config.toml
n_layer = 12
d_model = 256
n_experts = 32
experts_per_token = 1
d_expert = 576
d_shared_expert = 0
activation = "tanh_gelu"
moe_layers = [0, 1, 2, 3, 4, 5, 6, 7, 8, 9, 10, 11]
router_score = "softmax"
normalize_top_k = false
routed_scale = 5.66
balance_loss = 0.000702
balance_bias = true
init_std_router = 0.00837
lr_router = 0.00161
n_head = 2
n_kv_head = 1
head_dim = 128
vocab_size = 32768
norm = "rmsnorm"
norm_place = "pre"
norm_eps = 1e-05
positions = "rope"
rope_base = 10000.0
rope_fraction = 0.25
qk_norm = false
attn_scale = 0.0884
tie_embeddings = false
parallel_block = false
init = "normal"
init_std_qkv = 0.0265
init_std_o = 0.0
init_std_up = 0.0265
init_std_down = 0.0
optimizer = "muon"
lr = 0.00842
lr_mult_o = 1.5
lr_mult_down = 1.5
beta1 = 0.93
lr_head = 0.0124
grad_clip = 1.0
warmup_steps = 200
schedule = "cos"
final_lr_fraction = 0.0
batch_tokens = 131072
seq_len = 512
doc_mask = true
train_tokens = 629600000
steps = 4804
dataset = "wikipedia_en"
Below are experts of layer 4 (counted from 0) of a mixture-of-experts language model. Rows are named router (the router's row for the expert) and show model dimensions 128-191. Each number is 128 + 32 x the weight over its row's rms, rounded and kept within 0 to 255.
After each expert's rows: a language model's description of what the expert responds to. This comes from a sample of Wikipedia text that the model never trained on.

# expert 11
router [125 152  94 106  90 155 153 161 102 129 128 182 112  27  79 172  92 133 161 110 140 120  74 166 149 117 116  63 137 139 116 112 124 129 132 214 125  91 144  99 160  99 182 110  94 146 110 110 116 138  81 123 148  87 141 172 165 133 117  98  95 154  88 113]
Last pieces of foreign names and rare words, such as -st, -ović, -owski, -ia, usually right before a pipe, comma or line break.

# expert 22
router [146 142 126 107 143 141 106 168 116 136 157 210  88 103  93 138 219 131 126 130  80 139  85 173 121  86  86 125 121 152  85  95 112  83  97  87  94 141 112 117 125  92 111  38  92 126 138 211 120 133 111  70  98 102 161 175 120 104 186 150 165 138 122 148]
Words inside place, institution and title names, such as Episcopal Church, San Diego, United States, Carolina, and month names.

# expert 9
router [135  94 145 185 110 150  62 147 184 142  83 118 126 120 149 129 107 181 127 142  93 127  98 156 167 140 142 145 131 158 114 104 122 115  64 217 137  78 172 162 124  99 155 109  74 131 175 165  88  64 127 118  81 155  72 140 166 147 151  67 115 178 153 133]
Mostly the word to, plus for, into, onto, towards, after verbs of motion or persuasion: took him to, convinces her to.

# expert 29
router [134 135 127  95 147 141 129 139  94 169 124 106 165 161  91 131 100 145 109  80 119 104 102 181 157 186 105 152 134 142  93 115 138 145 146 131 190 102 142 108 140  93 112  81 149 173  84 109 138 102  97  55 159 125  94 112 155 150 157 166 101 151 134  62]
Second or third pieces of words and names, such as Rep-er-toire, rep-ar-ations, inv-ersion, Bip-art-ite, often Latin-derived vocabulary.

# expert 16
router [125 154 187  90 120 126  79 128 124 121 197 129 160 128 148 139  82  91 144 131 151 133 124 123 149 163  72  77 172 129 158 140 119  53 155 177 119 138 109  76 183  72 130 108 111 115  70 137  80 130  78 136 149 143 105 107 105 160 136 113  79 121 134  81]
Pieces inside foreign proper names, often accented letters after a capital, such as B-á-ez, Gy-ő-r, Bol-esławice, plus opening parentheses.

# expert 4
router [119 119  77 131 125 128 137 104 117 115 144  65 111 136  97 124  88 133 154 139 164 120 135 213 154 139  73 182 149 182  70  54  94  77 142 174 128 125 155 102 135 139 153  74 163 155 116 110  69 187  85 143  93 121 174 102 160 113 208 109  86 119  96 109]
Word-final pieces like -ing, -ed, -ating, -aged completing verbs and adjectives, such as embarrass-ing, imp-ending, mess-aging, plus able, unable.

# expert 10
router [150 116 114  83  80  83 108 193 141 100 127 111  98 153 136 131  84 149 135 136 159 133  91 108 169 143  95 143 112 114 116 117 177 141 144  93 141  62  91 137 169  89 138 188 117 162 142 154  96  91  95 137 122 111 181 143 111  78 136 142 191 168 177 131]
Pipe separators and punctuation right after a name or text cell in lists and tables, such as "Bullskin Creek Site |", plus semicolons and commas.

# expert 19
router [137 114 127  60 119 152 114 114 172  97 199 123 197 159 149 128 102 190 134 139 160 152 153 203 122 151 116 122 166 104 106 163  93 175 171 126 140 142 108 101 166  96 117 112 186 113 171 125  98 134 110 147 167 128 141  86 154 175 144 125 115 154 102  74]
Short pieces completing English words after an initial fragment, such as line-al, sl-im, cl-ad, gl-im-pses, h-ag-iography.

# expert 21
router [132 128 115 133  86  98 128 174 175 124  60  83  88  99 155 149  89 128 149  93 144 129 142 149 151 131  84 141 147 147  68 139 149 113 135 141 162 113 133  94 141 107 136 117 114 141  82  88 105 139 119 156 120 114 124 201 165  83 154 129 167 207 174 119]
Main verbs is, was, has, had, are right after a subject such as it, he, which: it is located.

# expert 14
router [155  92 112 139  95 154  85 187  93 164 103 155  54 123  80 142 130 122 156 138 130 109 118 153 168 177 125  93  81 164  89  99 144 119 141 120 166 145 169 115 120 124 154 115 166 206  88 143 131 117 108 138 159 112  98 166 134 145 155 119  97 143 150  78]
"of", "for" and "the" inside names of organizations and places, such as "Association of", "Ministry of", plus National, International, UEFA.

# expert 23
router [179  78 144 146  60 193  86 138 160 122 146  87 108 156 174 163 102 136 140  96  92 142  70  83 170 154  84 117 153 117 115 127 145  94 173 121  92 114 119 166  83  81 118 141  76 194 130 133 130 165 191 172 120 106  82 174 186 104 129 121 155 125 171 154]
Line breaks ending list items, table headers and section headings such as "==Career==", and the newline before a table or dash list.

# expert 1
router [131 160 137 139 150 170  77 117 114  55 157 195 116  79 169 132  88 131 176 106 131 103 122 117 132 128  77 138 151 156 156 146 137 116 127 176 151 130 209 118 112  95 102 159 124 137 151 134  94 145 130 180 187 109  74 100 127 152  80 164 117 155 167 106]
Words for playing, roles and taking place, in sports and film careers, such as "as a substitute", played, role, vocals.

# expert 20
router [146 131 108 122 234 133 160 150 111 178 152 120 120 190  90 154 121 131 155 167 148 125 158 158 144 118 144 128 135 126  92 188 102 134 135 132 110 155 101  81 176  78 156 154 127 159 138 124  97  40 159 104 151 100 119 117 172 193 126 115  97 186 108 130]
Short syllable fragments inside longer words, such as le-p-idopterans, rhe-um-atology, Far-o-ese, plus the word "first" before century or place.

# expert 27
router [136 115 135 129 167 142 111 114 118 141 142  90 108 104 133 151 106 113 173 150 164 149 140 115 140 163  73  86 138 111  93  99 104 120 154 105  82 107 188 119 197 109 161  99  80 171 118 134 141 126  99 149 182  95  92  90 153 129 185  99 195 120 134  98]
The preposition in, plus from, during, through, and digits in geographic coordinates like 15°56′8.5″E.

# expert 31
router [136 100 113 134  64 162  86 162 116 122  53 136 106 101  90 153 130 126 181 111 110 126 137 145 149 176  59 128 129 176  81 147 105 133 165 161  96 122 130 141 135 125 152 137 194 137  80 143 145 115 127 146 184 105 195 181 132 135 154  66 108 158 163  81]
Past-tense verbs of saying or naming after a source or subject, such as called, wrote, described, referred, known, founded.

# expert 24
router [123 198  93 130 126 121  91 171 112  88 116 164 149 131 104 161  89 170 155 125 101 140 139 145 102 129 127 140 102 137  95 123 155 112 154 177 113 123 169  92 150 134 102  77 151 138  22 122 109 177  78 111 187 114 125 112 164 210 146 113 122 171 112 111]
Word-piece fragments inside foreign names, especially Chinese, Berber, Russian or Indian, such as Moh|and, Ch|ist|opolsky, Liu J|ie.

# expert 6
router [ 95 181  96  61  85 177 135 148 120 130 159 148 118 193  77 127  78 125 103 137 152 127 116 103 100 132 139 133 172 120  96  74 164 127 118 126  86 140 106 100 151 112  98 123  71  98  73 127  85 119 139  91 104  83 133 128 170 135  96 115 101 175 176 126]
Mid-word pieces and short letter fragments inside personal and place names, such as Mar|sh, Freder|iks|berg, Eck|ers|berg.

# expert 15
router [171 132 156 171  84 181 160 130 145 150 117  75 155 119 137 160 152 135 134  86  98 147  84 140 170 154 104  84 183 125  93  45 172 106 139 142 111  90  76 144  79 104 156 147 113 178 132 144 157 142 153 164  96  92  71 158 124  77 188 117 159 158 174  82]
Table row endings and separator lines like |---|---|, plus sentence-final periods and clause commas in prose.